From a checkpoint of a small mixture-of-experts model trained on Wikipedia: 32 experts in each of 11 layers.
Below are experts of layer 7 (counted from 0) of a mixture-of-experts language model. Rows are named router (the router's row for the expert), up (a neuron's input weights, with its number) and show model dimensions 0-159. Each number is 128 + 32 x the weight over its row's rms, rounded and kept within 0 to 255. Numbers have three digits each.
Before each expert's rows: a language model's description of what the expert responds to. This comes from a sample of Wikipedia text that the model never trained on.

# expert 2
Description: Common nouns after determiners. Common nouns in running prose, usually right after the, a or his, such as version, season, film, part, department.
router:161085115119145119140112109085152106114118148097135108147129168155102063120129110110128120107106114116132149138078127107085146120136117139146169087158151119144147167152080075137122107111124092110099049175183119118166126110150168116115154141146125147146088169109116135128063160114153099149130103132143158191158169139097091051166129089141185133114136119167091057143138130148151118144176101167149098174100130085113142124142063143103131097071102081108155140145111092183154130126129145
up1:098125094142111133091184136153217154107131158088178141143109098125201182083124163084107110128115116133151134124181159156117124191107082081091123155099163160145183153128100180148142111161135049149095070119165119156059087151145102135132136139133133078154135124138102133126149102099131145087141127078125175061107119148106098081120175114121120090165129175144108170171138161097092159096136086168066161081137095093101130071145150155101112132080159110133119150119157160191099129103168188
up2:131180094126119082142189166139148087098106124155104158113143118123180080126144084076194061101171162165110139137169107105132194048141053129163110156107172154141138091099116171166100105141108150183118128078194112077141138158090139117136123168189124132049112131106128173135191115119060108166132121096128085078140117146122124130158086141134105059115162158137129102129127118132142184086125089136166101087069140130129095127083128097142120119169128141113147062118076091114141125119154096
up3:120100195162129101137150064149146168099117099145138092087164115110174167136155130117201132086107133110151111177107092113095166187149139095139102103173150107097115131111157129114124123164119149057105150178097119135175143130107123182160166084137159201161118182178135133129193089164169094106149109126044149100132113169135146073124112148091163165116128099177154160103135067147130170105129131148108126132108085122119150099145150231127146144112153150190113157152163074119093173146143099
up4:091114133097113146127139077125162099115154112086111067125140119165135108111159107163171185167098114133132120165103158123126124171085171174127118108065153162124108160102128067113195051099075105151171113156101123129118116142135145195139125137084121171116134106116115103117055178100081154111104135069061141187083148163142141210128127097181097150091084107160130119144145110162121105083153107140184169129137099161099156141156177113115153158144158118177171179150154086149129137089160127
up5:104087118107125150106148162138091032176103120130084115158091109132134092230127166153182123106063148089106143101098109173172152161141080099148126102085078127154185179058143114171108070115139171174135140171104132125140137096149138072132148137150116123129140121077159091097104116088153134104161142094130111120089101116091124088141122125147152093136086137179156120143169118059093076109098153147139150124182094151150174187183131055118129095182175151125115092091103082154162159136121135
up6:116140147161151124170186118138146154110146127132106124153103112106184132108158125142117130114124128194147133123124104079108178155149118180183102146090134127163073084132134167088152170159141157142106122135152162116091124113141074125110133133137146154137139148101106099118103137124055128164156116115090108110133129062175121122149125071088167134141186145147104049138121108165134139165155106129151159089129059104105173087157093096123114175130088142190148149093122062172107122132199071
up7:113087111147159068146147127118140116087104118129151128121083240150079109114188063144122171127115100157111148152068106147082131132109194121147148139125181150178168159084092138106144091081129119146027148151114133118167098122131110180112136102145109143100096115100102161157120107099057097116114118128155096111126090157152126174166158095187082150113135095082138094140149107127154115152224047126127124139115079042125108125148116175143148194103124039152125107162151082181232124096148091
up8:145173117117120105120132106127176114174146085165077179199158134140164144130186186094150194126087153113134112103156092107044194084153172100141124128075150126149101067099159104107093074112130132154104154092164186151110147160093106158126138159200165130157155116117145112126087186113149105076153123099123117112106149128091123138217143092088185113159117137143126068158148113126131120099117111143082114146127107141123142086114107107174073111176124143133183104116139106087162120088109137
up9:152067074106114115104136089098147149171175082139106160133095118124069164041123102141139078161156112183124156176094147112109155041155105183091163163149146121133188100125063129126120128168085132149094089098090139097126142143136114086147121117111118150071092098138174123119143149136089121120129091080139083120162159083145111132067146108091108162139152189133080160050139139139151147109193141146180124143171111106192132196103116133157147228099129146131080104179090131138176139123123172

# expert 10
Description: Mid-word fragments. Middle or ending pieces of ordinary words after a short prefix, such as pe-op-ling, b-low-s, ba-tch, plus score dashes and time colons.
router:165105093097188143130099109111176149129093129092110105141125136146132124099128121146163066164096135117106117141147160123156113179142124152157126061118160136152110118112089089151118099088157087139118123141115132127196100147114113131144183186189128160139141153128150117122081148143126084175186074086152092157181166115167160076146104142171119143137056121146117098120151160136155071125156085128108109167087153097164143113157096106064111120126150135141119119152144133161161088140114191
up1:212092153173119140122140086103078082108182122184146133079121119117068143177117118100093115147123083082132114154143083100171074147118125080179159151179164155142113164077122147155153078160141151088122131133148132152083107173158131121148128119116124174191162083126113131149139176144147112138110113102129136141154147136118095104083076120138091189097144202058216075140096087142071122166170102171138079119070132122095133093080133183112127114141055124119112088121154149101171165097123159
up2:108103133125097145147148105114128091083170152153143098094070144125172163093201144124131154134131083143093059098122095146129111156177123145127128141109162130129129162119097104162154146070110165166168108134122112122148129141073099105115133126233216147150113141177145122166122123148099140119145103150132120169114154125113111111093065192060144130145138152097130073048116113156120181142139110107105136137120106169127096173134119145124137102134136194094097094115155120133079102136113126
up3:112112094116131076202131130058066084129139130136138131138106232112148101144150164109167178177138129138107160137126117115107109179160122077193128113060145140102111164133123117116151170156105138163087142091125122140140079163099087114077166149107112145071069140162122106119160146187128086097145130069137113094175217117150124138113120142154117154118098196169078127115130135118084113109154146154139108155136112138089147104134097163060120104145114120134168133150129093159167121092059173
up4:139155109107158145139176137148119151155097102095137158105117110098108077159129141123149118142101138133106066153140092122095107101132152105161141145166166145124182122110136093136056098096145126155089201141132124137090090127127050102177107098165113227224110124098094104138143134131147083194146130123111092167142110088112111144102149128098188094101090166148143138118152186130127162136120089054129195184093166070123128116103029097121140103115234143088122082120123136158170088122127048
up5:168114130122113121201140112143161171144112130125137111160055124094105157131135162150116208141108105080141144092109092105132142178131133120142135082161121077140166182158088161130067111095060134110145151118135142214149134160147133102099135072129120092185112100121092181119175145152149130102119120144132132163173086069159106112113095171120191131136183119120099128144148105090111176114110136159175121135112136065097133112158110147039145069084132112144121072097097114186095143144119088
up6:149113110131194080113133064202143130103117117150120128198093117135120120122101156102096142150127107139134147186102167149134097052092087170119132145146162137152120094091128141109145170128088141182179150092214086122133099129134142129115143123122140126077108167132148152172088119135157092142102192117097169129124052120185074155118149108160132159111151095136107109179097154117190123111114145096146124148161137127107110100146143086194159174150135100060162138149164128106152153144120129
up7:108120109164176140162115082080245134097087130134148119140122110108022121074140115108103107081144078107121125151150152110119152157143180122123094175044079094140136124160146138126118154142165149079129141176167130153142189053109142095119144127191203095179145116110127156104140123107162074117125169140136032145118169103112081135106089152116151160129212211133111022184149129184163124112181136106116140107159068100160171127185110126130125114126151150100143110107089093129108108084147132
up8:188141116090100111171122169165134153105120121112141126127150143154120134139104135148163127106098143083159103145072178120103124106129113090073108156151120105124087086078151096100168114145180069197166130109170178163127096192173098161088111089120141121079122132126105139117153124107083113143170148129111123163138148071139151133116113132118126135087170115163159165155131119122132104100089097116112097122152143158179175162096166096086103166095133168098130144179161166133155117171080110
up9:128061147139149128188105075090096041121114116120124107144134127155071161046157144169106122142178132143087111123161108159176113107108047099153116120142087138138125172080108128113155057143121120139087128117154060047133163149158120121161133117194111096148103123131114130128115194143088097098082158075133176096198109157128141125158151066240113094125111085075076179195087115123135137152135059142111148110157051141162126118097151138101157161133105094200062132136170112142119141151102157

# expert 24
Description: Capitalized name beginnings. Capital-letter starts of place, team and proper names after of, in or table pipes, such as New, St, Co, Flo.
router:126111126083185101169126078118144124155089126101119129141158172168128118133115162114093112107061101117141166116093107128108131133157029128132153150120111130179115211126162086155099095098153060106139106156161105186129122080119145125114099215153128146137129166138170111147097143088147083121165106070131093104122105100108128094122115144154113122165114136152081094114142174159131109129162102095104109137142116106100170180136129161095118137136141104102132154114146100139132135090099171
up1:110134151169154103125196149160160121150163072114141148067125112135147187183140150116206114155101146110117110153166131182111057152176061133186140120143191180107127075107157135143144087136165095137106123134137084167094129158104107175151129178154109130132143186099149147150108177146135112071143113132123173102113146125148160126142109085153085099143080107118098088146156108098105108149103125161115124163139149160090161088086072141074118101126072122130158135075187063164184129114092163
up2:188096150112090201141117064217148099189088158117091116137114132157119114074148120117168111109090124115116103064083160178137109164124080183132127114123140115156091089134112150082153186095112095177128074093151137143122093145158158134131114130107175130092112116124115173175124124095127189136122107149178112129121179117099145125102106095128152134151119092172140111123164111175090024148205141130114168156163115147124146108152117147110174134123128126050167141098020166149124117141134179
up3:111142140034148102193183141122104165133102116174161087083138157180088124167149156166182127107109113112117084169156090166135101200138121147101142119156086157114142158095121106146142164161108160171135039088123098108160029170110089093145139179146170140060105138084142140142140176150119088155162154116132125094164139131109098121148172117189111138166155160199099154140137145185117149158107152158126153140087103135092146088153150155132151067063102166165125121138131117132074148179116106
up4:146118083136124099123108131187174140120137115155133097135111144175105172096176153127160127080143142098110118154120110121131093162119110114166125125125168152136174116117129065186170107118148091131126109153191114119142112099117183097095110174182160128109114136096129132134114156139118113142113146058136142088128195124163124130143125109136082190127106101093153127147164147204172034132163098165111160106142093149155152083105123148082152204121147089145189153119135040142121158119118104
up5:148139110111138040168107108158142112179097111132164119167148142144170150113133176138102113075117095104166119106135119188098138200152127130173188164140077157164119108120097083129086081116133099144070096138130140142086191150159153147114137124111102079137141133111204128135152156131192149069119181095129103103100223126158091106193123142131098161141147152113134110073152115130099133125196102124146072146121097145134097194135100082129153106159136199118128109125157193111107091106109175
up6:127140100118142106116130108086157109155066103145094116094121152104125113062206181168049145100125122100137094128128115123122118108139168135107094091104161159136125057153103103209156149105121076147138104136154127143111143147122205155114133149118164156066116126094107123156113136070107147167122165159127107098113217099132100132070106135131096180114035096131127116094131155106107118055194105147152125120152098068154181153168128149075134140128176120196105106191174112169156118118164148
up7:159099141129148117099191104208145095123153116107078121112081186149140152112128144140102163101160124122119110155108152157148120131084184105151186143098151076162072097095120170131192099060079063100089153115127124156094186186174094105165114076142107154128119139134077134118113177123162147185129077156152128106137119130202167139139219119125082122080193222112148133151145154183134158075091104115168115173148128136117115128087099170135128109120158104084133098149123187073130114121152200
up8:131103121112098090120161119186113143167152104098110176179134134216168151127187151109134113137140110092146132148124109095109170095126176138138070169129207134157107147092107154139141171142204142123161130146121128146123094141084240120111110144125139147087125128120133099182091157119110081162147133138138104090122104150098093115157100130141097172120143131080127129090167120116100102138126069203130061119128082096149192105118161158122102191147164113179075141138159071179088102135137123
up9:143091050143161181145111150123121134086135158098160161147123092112138132142107141083139167126186154142102172184134077115079062136109099190167107141129174163159127157083099084137134146104122085118166127185155098167150047113096136116188130159165191149134116214073147130088069160131114072162092156153122098054187159071149074129127101102110112175181071127163108038155102167112131138123166122137153137134143078060125119097161123105107068110047139089173160076099124156146121101116110176

# expert 12
Description: Mid-word foreign syllables. Middle and final syllables of foreign names and words, such as de, ro, ka, ville, ford, in place, species and institution names.
router:180084123086165117202172102080146100162086070102151137133139172138112125132123113079137138196126055053090120157076151090162166135099086117109116108106126080186097170141113099117087119166120100108100099133139113132149112108162153172172169168113193110138118117140138075163109199087131058170156118074122138118151141137128074114071062135120178128120143115180125095060147214164145118066153111099164108135130115119139145134144097155124098125101149166120143113162071094152119120138110135
up0:146169126096110168137153130111121127096163128117129111125100146135041144087150130161078134105104111127093090102129154158112104135136128181099118134137101119122103154117145099144171112114067086137111132169207117122159121183160131102115121172204150119173105091113116144137128089128117115097148110075180100169157147122133115122194145094112101083096089097139075122205141086099145143128153184056106179191140112095152141081126144081123145066202076132131153123100138152118064124096108137
up1:104135173089148082158090084095146091131145140152088098166161143147166079113132194204112102114079153096173124140129119167143183088132086114090141114182154089099143145199129085166121117108076103079131140105163129188112129099116139124146093050122158137065144151112130075159068102092102131123166136106104115137122091116104112081076150136144118092150096137153147100166171143108117133130115141065140168111113135109140155120127099163105114057144110102074156121185139119137132125111133140
up2:077132127092165069158058080135152137170186121148144124125088172189094086165082152145184142119113118108161111129160120137058102152132183162155124098089148072116099161043108144095067067107142078149115139157141132174183191131138063086119109119160137112191128156092119144160121119165135097078138115101148140103109134099126141113156173120112137124184097098132157077122117067143109105207138106072101116098194106120122172114142079161149135085132112155067139151129119169141115113110201138
up3:142164109109150121195103120105113097110099097144070175159183151113131150168196159151184092178139160140119051127175140161089107078170098111151116056086095132098122145072113090107119138115134114132151058130138107202153098179156121119137150129128125122073114107164124096095101160135097146182139146137172133169207103118139128151137139065159164140123098145174122118183104150109172170197120122138077109186120133093112141133100114154136115069144138137121143142197168141120107088139094107
up4:140143137129113112108139144124122192115084104086097097135088174103099118119167139159095105173112137191184081160155106172135125123099102078092180179110110143128120157146098118107148115143126106096148107092189112100135165107138058123124115148155098155104103156122156131124126164140095093102149081104095108139097148129149105169160080136130151128201114097127090073102129105081158150093193066155079149147168077127132130177133167164142138087127098132137150192180174161136166115149111167
up5:157100110110112142127118125185103153187106089144141115175142070142152067173165153193127100082127115090133108184153112121138147134126102092104137117156169032180106113128112171127114130159171084135126105224160147153116170140135049089132097151099128118141085146127146162181170127167100089113101152137152165167162108122157128132134083113129149110116088148119148154090104152119209109139134099091146095135164189125212165088137133135128154114087095126110123174138163163155089075168186123
up6:139129137130149092117121110124140160159138089160173085066137187156127127183140156079152116100087133098151143121084172160085157104143106114114167163163079161169127098083137143161139151133229156183125132149122098094139116169153093118094117136129135189082112152142129185174092100141149152091113130105158126137160112159118091117133089106102184127168028095144138114108088113113115165106109077152076163106110130167113146123138064097100067145116160144137133108121089070131120129152142129
up7:141126128098129169199081121086149134092124113167095083146178134189121064091184142077171178108092112113072142165187098138115156135177104120073125160182132142136091161100128063172136067142087104147072115085166121096129109132087078145129133156159134109097160162089131099183132159121157050155177136108141162073120149151078137125133112147132179111123127141084144110150077161162089118148183134095135132070097117176150156122145134166123130031166118103114156179144152194126113153077112211
up8:129195155136128099101166138132176180153089128114144114183100091142170101126148117133099177153144099102171188096097135101097073098165066075112153082138117077140113162122117109132107047129119160134115165117183109092098146081144118109142096137154066137173129177111189083068162086103149059090112106130091168160125150161129131070128068157118118159116130079113111112160134164162105118171182150159153141138123122136089163118191109138150153150126160158149136114137096106159157121146081117

# expert 1
Description: Names and common nouns. Nouns and adjectives after the or of inside names and phrases, such as Soviet, National, American, film, government, School.
router:146107126093177137121102112122145105161141138104103136173111154136155133108151152127106110107116101075124144122104119155141127132103086122128152122125115129138170201123117107139102100114139051150114102153168096108116126120133135145121159136163112130137092185104113125142059153084142124088152143120138124139103186169121104043122121102136168147152129098149072085102131173146125118111131123137110123167059135106140163124163106098125111088083149121083131122138083100145135132129120168
up1:161157108141090179120153119158115185151097111098159174155095144106133142088107092137158171127126081092118123158107062116157184092096068170133136101152145140146214159186093156166165145136116092110120167205125119077083132135131096135175128095158168082100149126078159103097190099125104125136199147173151096112141158147105104136142100105132186143155151100148176097113155156150160167109141076135147158149073067068154129131142065138072138128071148124109144147071137142187112126069179111
up2:124145179115072118102150089156143186077151079107154138177175127112167119120092146187144170098152118054099101119102121128175118140140114159137119083169115154129145109088131124161181144156128134111091098146143137164076074151098099130118158069149162074123073159184128141158053155116125138133137120151123155127175067182142115107128102110138120120156155113110134105114179120127137135141097107168135137147100105075121151135143126050111153132103180129150121140081185085151135110073189120
up3:151098155111119134121094086182154155154164108112098221130138133175099128098192116130099100164167093085171121185109099153142091110157176157202119136198132138141136143097129123144118086172141051115117169122180118150147172060091121137151174190146183149170089119109116157108145155135131100116136072178161125126108180201143085148142124097113140151082131087144132084090121158089087100079182112129105133124127120055128100105151099064093143138145115087094107126104099091121195116086143117
up4:122092162112157105134154148128071119120148164108117145201132164135116139125142117093115129111093101072176119160092121113096109152109186106110126183120111138140201130132144139088110085163143198119100153108087090153142104115103187158177117122109130140067135142111133105082171156173129131066143065104050144136128143152142123113068048098161158212067164109189132103099105175175121107058096140138152169111164128080139126154168091153122168071102141208145128057104091152093090126108084137
up5:131128120104165172151138093067214132106121119160126105075081135094117165116063149168148095164162126131075116120114117184148112174124093134111165141120192091162111216083089138122080155169159146107124104172147152139066124115121101095125181144093162121126104178161094116075107145129127096082107187119133141141155140162143139071149089126139186132130168157101124157110085175106163102111139137123122164203146169075096166145133182133124155072111144159118145131147133095083114131089132116
up6:145130178141153119144115166187102193123143144132104180121152141122133118148050164106140122142123117090139089109219071091129091078148108125141134108143120100116126114043127106170120140147078093071088085083116108127166175151144162129140124176175127113104121145112136179121212200081132110161149143144142161090132121172036127168141108147182170175115114176082150143090116114159125164166181086199101128152116184043069150128153099121062109100119099125123110154130149152136100170079179182
up7:131114173183148130130128127185174135105093166135130192141104144181109108158160105211208089210121116145132065189117127138153090106106137210136111137154120149135149116124100137154136111077114102106154102143096106137072107123055180154096175157151149136161087148154122151131124133109161141139088129092136058072133158139157124124110106164168140167218164141087082089086120071116148082101126112137158127088098106128123120158105165081100122195094123186114121062144124116129141136165106157
up8:161133144129133079082146128087112051153065093161068103162123102125131078133157123146080149102142142135116140075115118111139102175122073094113113170105189179157094113127092090170117069122111094122137115181044128171147177137146108085089152181112143074171117163121143155170167163083169099175154099123128118122139142174151156092042147141166178140150094130173136124098108111136096045097158140102084103107065142130114142103173133152120118228183098108071161160143139138100120135092208126
up9:147147154112120165154147151150145048129103073155095139158146145108181144050153120121145159127125111133103107150095130138164136134078144147096151150173134127121138203191120151167099155117089148115137145052070037106078122105126164091104142129133123154151183174154149121195103157120153102131135115139043127099139150139098156150050151165128163118163103180083123122048169142111118154158070146116124180124199132113127116192194127163128138089134090103074090147158089214165116117119195142

# expert 18
Description: Plural and word endings. Plural s, word endings like er, th, es, and verbs be, were, are, been, plus count nouns like species, members, points.
router:167113108099159167115151092161129081113111127102061128104131120142157120143080170144089173104123116136136134135149078125159108128081095127094172128102184167178204103076127090159126125134166117101116095136141100132125131154146179157134198134113197136093123162119114109143101148133167093137169163136072073119135160167096120084118080102122154117129126122154092055115175167145152125099112071120221119102143106134181140120151118167112158096126147127131144133097105098121169102095134153
up1:177187082143147057148210166201094183159034088129107092137162173143168147144125157141117167120118150105140144154133099131139159108117174145033131174105173115156145099154100087161133162082167138156146112124132103147056169062109082060169189120133176141164127115124121159068090153075131120137143048133082084080168175142175136141163096173134099128159127163093111143148123113151152064114104064107161078114119106161191132121133060137108134127107164151052148141063149105102119136167145104
up2:190153078179066122079172153126078096162075114124097154142086135208140165154145109101124175175129141082171133154129115113090127083083115140136159083134137153133154172151123120134155184153086178081130133108086067127121070122120127181160111084132155138072114152145161054127113132145100125128181124058146136186180149164115076116112137126095121082121141100128118058097124119134154171083185115118159138167074137119162108117153153138095074163106165112103093161149091160124142127189129147
up3:171129140099146121134151101110125110178133126141118155127113092164150124133151134127083119104160153106127099086125159088104135091148090141144126160143140121123197099092076102182129177165106138173072180151100120122155061061067117104133180176148111117081135155113125129085093196144115088126065114088144122058109194127107142146116138067164121159095170114087078085096141094131163099115119118101201140102080105140115149108181096148038114075063090142141141131120124115103212153091112177
up4:139154187154094146165099076140172128142158142110156140111141122151145100154183158171156124199166139093146123157106128140114155133117137148096149135167178076123158084091177109138135091083141123124083125122103086132129090129145092126120153101119161131088145151172164155203083150107122128144162170087092152161104102182082115133139144117106172145147150150076119157082129111101150114151138109121130165053093103098163203162114217035111128070136103123148176135102138084128090146083122103
up5:130122152134144101142136084110127112102087109096172165169162116132104136062131130159096142097161170173131125101123096124127132144106132058105104123139160155129120085113140106177110126117144071116078142185184105121174139107131144164114174136111135179128104094089140200135120123100125088115098156126050109131158165147105108086121120149119132148168152108153108114106159121161140133120231113131141136153176170090111063126145120111111145176153150097145183175086094237082197088126103138
up6:131069162125118112116164063208108138123127139076135124115097104146106100108135100100108155068104106104129140121107167113145087062133108128166124119132059098158143129112136096145148027110102109135158110186133108072119114155176093198104129214137085132128100184154118089105136177145124110132133140166121143092188117150123091167085116128223133166135157107119137221114106166142158126105209118094153102151142138103207137087141068103100166208117126081133087138168098075163153148151111179
up7:220094154122116121164162110135104144098075125163111082131137189080090109091096119128131130138171095139184118132168115115126110108118112115071091096197061158129125191081064111173137140099124145126211114130145068093138096168185120162104104099105164130091102116163140086159132139144118126093162145138113177166105191133147082137089126137162099185169108179094112119099119093089111125136076176078144130126158130164170119086128138130119098110158135150109086177151067135176195089133133189
up8:072127093114124142188127158141150117133090123080089197115156124153071167154154159061155158146131145170149140118135085161145138119161161096099133106150163125123093133181075087121105092073146145111181137112131093212118118062147120149132135136110196140131108142145130142160077133116145055194147158156136126110174099151107070104158086124167149100143155112142084107141130111138130198151138129168110147157098089149121136039112132122122083085151165125113142049142152091131090095124097092
up9:139092075112134118074159138166105155173161089111090108158095128159146178171152132152111107176095099070095121180127139132134117146110139074152132126171180111123128114106154140155158169078135100120135187164167127199120098133104138106153141124123122202128112130094086087183069152132187125193135096141139109175102116150106078180132169110108127140114177143141149091155180106136088086208159148122146124174095137103113154110107130149072065095124186061112125143120186192084130108108087158

# expert 22
Description: Word-final letters and endings. Final letters or suffixes closing names and words, especially plural or possessive s, plus endings like -ius, -us, -ez, -y.
router:184121129058142133158129110108122089133174085119125152141137124159117104124124118142079146122084080068135115127136125147128113134115166117122145155094107075167145142095103075137138131136170086122092103130178092140089144126155186154148178170131143140125070126076140130163087117067134044103133137139058144173138123137096080112099067126149137145107126141103100115079154228166108140099126100091157094109133120073133147106141079109127149076106125128086145077175089049147142115112111130
up1:089056126113119085140165101061126093095103159150158118119121138153131121135126206145125120118090064169101127140147144120071088133145134120155109078135205121153117138076140081119107128117148100147149128168179135191139108111088115141112133124161158089149125115183180125125095183130126126138145145099129143109149165104121120155152092131111043128185169193180128105097185149127146091156128181108081132103163083179113216161129122125125143110126084131126179123111155156103145105098121139
up2:161108040189113169114137100135115134144097095124168106161136149101149138094118111136140126076145140128082136116155135135083185092130137130041124100085097060137141126142114108145098185092074046164124137140103131104160109112113163083079108083147179124135140106144105137143152118178114175159172137111142105126190085049170104116124114085113190145166115154137113071087103172153132144160134126172121185125169161101158129128140161113084132158147166104090156142174116155125116122137172102
up3:100136103149120127095145116169129133178162092129149130133127123205087110140143075137131106153126132084136137128148108073141107163142103216174132195176107069120138120193142064172090096105121167101141151155104149126100133124063070068128165117181181121141152142143141071126116138117134092088145091113113086110099123130142120083094050093174087109207129148054136133127129121157158118136126079184088092147126169121149099101110098163088122092121088122101180111160109075091117137177145088
up4:114075155124144176102137078125120163151108152167063120116141172149108159123102175188080132094091115078159136132112118051104122110097125163076194142104085121163104208163136098186162132171111150092081113099130047097130164074093094144107128139115148119114117161119194177106129135153144117138138140092110096171159115148070135143108077139111143120161184140083090091110122121174131113094137061101120108154162067071149101133149096186138170101122165152121145169121078129136097113083154135
up5:124130109087161173148151127138123119175182075098146136108110165118126086155168102102141084172118121049143130143167139060145126153109162121171131121142106091149157156138134110154086138161157105100165153119083117194109138133148123109167124191106140124142121163160126094106101167150120139115125115108145177132189096118137120111117089156103140185075100142107170139061107104138115091106113099101107085177106116150206125168101121124109156132116052115113114109154135138153177068116047172
up6:166167094040115113149139103178123120161130121077099163155145168122135129171101130172102126099079133084081101115130159087069155079129115093178139063171105100134118108145097091237132091106125079147122142166175091193071118135158116111201149111131115148131130179131125173185119129106126167082131121144177163107124120128166157116158163104114150152130158129150177044137144102108140121132153120122128152113141170096143132143085046097082141105084134173114104146202209181116157092123083197
up7:138166086151140145164119130130150131112113098175081074118133142151163215146155112091141115146085150101145135112138138148082084121130147170152163153132150138101118117139155052136132063134190138156145108099130174102095126138148135136129148182228118147132110118089121173211122136127156130145135134078083094104120125144033166121172076147123131100133111105136083139066123143104093093158129060128089091110110158129098211159168110105137156115173106090116111195157098126128164095133136163
up8:135109098137136130130088149163221102096149077152132084095089120109081149050149126182152080112091147155078092149110148155172162145171146090114159126138207107123163096106127107088162132120167097154095083129090081151110098139051094111131107162155159165158119134110151153129096114095089046165127175126102146155140084086156096120100105146149113103158130135154124135116065175106085142142101098111125083114105080084136133148131136129105117128159073091120137103115127150138106107097110116
up9:058160176144214062165103149162162093149154113108123123157063145152112091122147136130148191133103135093156214148135098139095141153163137122198173102130082102154111098122094106170082099136175110111109120166167101078125186133147105110172186133141127133160090174068122168136150137117104097099105108100128087128161151150092137134143127104136147140200137143110114097141144080105113094116139190125106092155075071176154150124075121122207097073146111163131157132091111094110180144094124131

# expert 29
Description: Name-internal letter pieces. Short letter pieces inside proper names and words right after a first capital, such as Ch-ur-ch, D-er-ry, Cz-er-ny, St-ur-t.
router:173090145100156086166119080135156093100128067103104088118094093129140139128120107142133104149108129101113112153133135164173123108155104087141111076150167046174126124134088104104125112136160059118137136135170123139116140153148135192133140122118149178077112116160154150154104163130153075148175140062169146134121093104148040067140128177099130117112089100187127127094166191143130107070178139095117150125133130117149161176116106088092104140161170091141131097187110115170145134166070119
up1:168104145107125131148134084076173116195133105103181111123104093087113128157131107105152150154138090072157158134081080142127095167060035142120144150122162078146106140183118142131100193122131107125096169161139117085078086140148169123143113145121164146104130167165171083120093188154151079124127092102103118164131146148143094081070153146125146119138150116139072135064174153163152135123144136124108145118110093146060180085115097101176063155155145097166134164178103118136136069075158086
up2:154139066101138157170124118094081070100087126086085189079186119111129090143108177115113128164104127085105166060079095160163134168128174137125176187119149154100121112098138139170097099169131135101116118153131114106132077134143183102111148104145163112100110144097179108174105093152136112126115137111123129122150124174152115149190143110140140123173104120124129063096090110115084112114154137162126137092115099174187064084170155110115164120137142145100175119144114158103094126142160104
up3:110125127137142105130158137133146095088147130172124053135121165170085106110130183139131053119048115120159154085120132180162082179123142094127160121082144089125077094066120091167162080081133178116140090117148125166144122088100151157125139157117208082077099132125146171203125115077127138131139126111149127098110147063166148172157097106148039118114117086134070141169091122132155132097134091068116122170134143174064194135154106105176078091113159160116137114115129153123116111113150101
up4:139176124092139135127068133101151129132111092135162108206128137157122186072159142164198137163111133101114156118171177074106114209126149115135108101089115138131127120109114209142100133074133071064162116114148131169101155108123097147120110129189119106164118140164092123111160141175132132116149141068171148111104151121161143143140086157144149118108099140109135091092154126100150096134113182142122144110137123106126172141140159146209141083150103166086171135122153087151091078116109158
up5:114140138097134143088138125140120169176132075151099137130181117150144186180153145040157087177109100137167163155132108085093152113153174130116101185113120088118091124110124182158147080169125168126128157096060145108093126093146096144097132154114150176058072106087169138162123148122210137121114168129160108123123154144120114135152087133120164109186107118156122109132046119082129196152106135087135136090101087175141207129136097136140123108137148143104089095069166114091129089113108182
up6:152113180118092095130139079108109128149087153136120091160216133150149112151159154092170100172112108156154138094122115157109081155065168150174095134188191067111077144095142140114144109110099155135134108139092112140095119103155192171071130070123169162157082128172120098154087084117132116146148121131127111147158141186095091105139144113188151120094121112164077138107158092097164115171072105196078131098106071126141119157188143159050134119144157077121135079158086126096119101161159145
up7:105126168083128143144133111117160109091128123091163152150089209114150148119080158138129181107156089073107115160169108159093125069148144148171132175130147113118101133144100152132120140125100105104060131118152099158093163148115170110137142106148153157122132139128141089155075136140117057088148120105097123157150135142080110165141111076107079158132141129071140079164150150198098153118163130112079186123104073145135111058123142103105153151097118156143162138201136156123096147125116099
up8:194185131204176111157138098114172084094103109109132179089140125146125121079094189092197147107117123202109108125140159135110181147144114101181126156131146133159081157118083063158123139161129149119084116118173098096129148136091122151160148176113171093176057135134151114143162093183104093140116136135129101135132140113118124105145120104165173137153147133108141085067123161108091163037109131096103149090148129098155081133097092101114172103129103138126161148147138170179146136113163175
up9:197137125200121210173130082147168130131166132093146130133155173160113208143089120127156118164094146131073117157144111143146139146174187131158067100134146114141108122107114072158115089137119109138116127131124139129147127117144148134158138184145132174149143133134106162100084147137168141119091066130128103185139163123110152065159113114155123103110094123134016132074079131125115145087149129125109088129101158136099114172122139038136131095143065132100089119127130133188164093103129201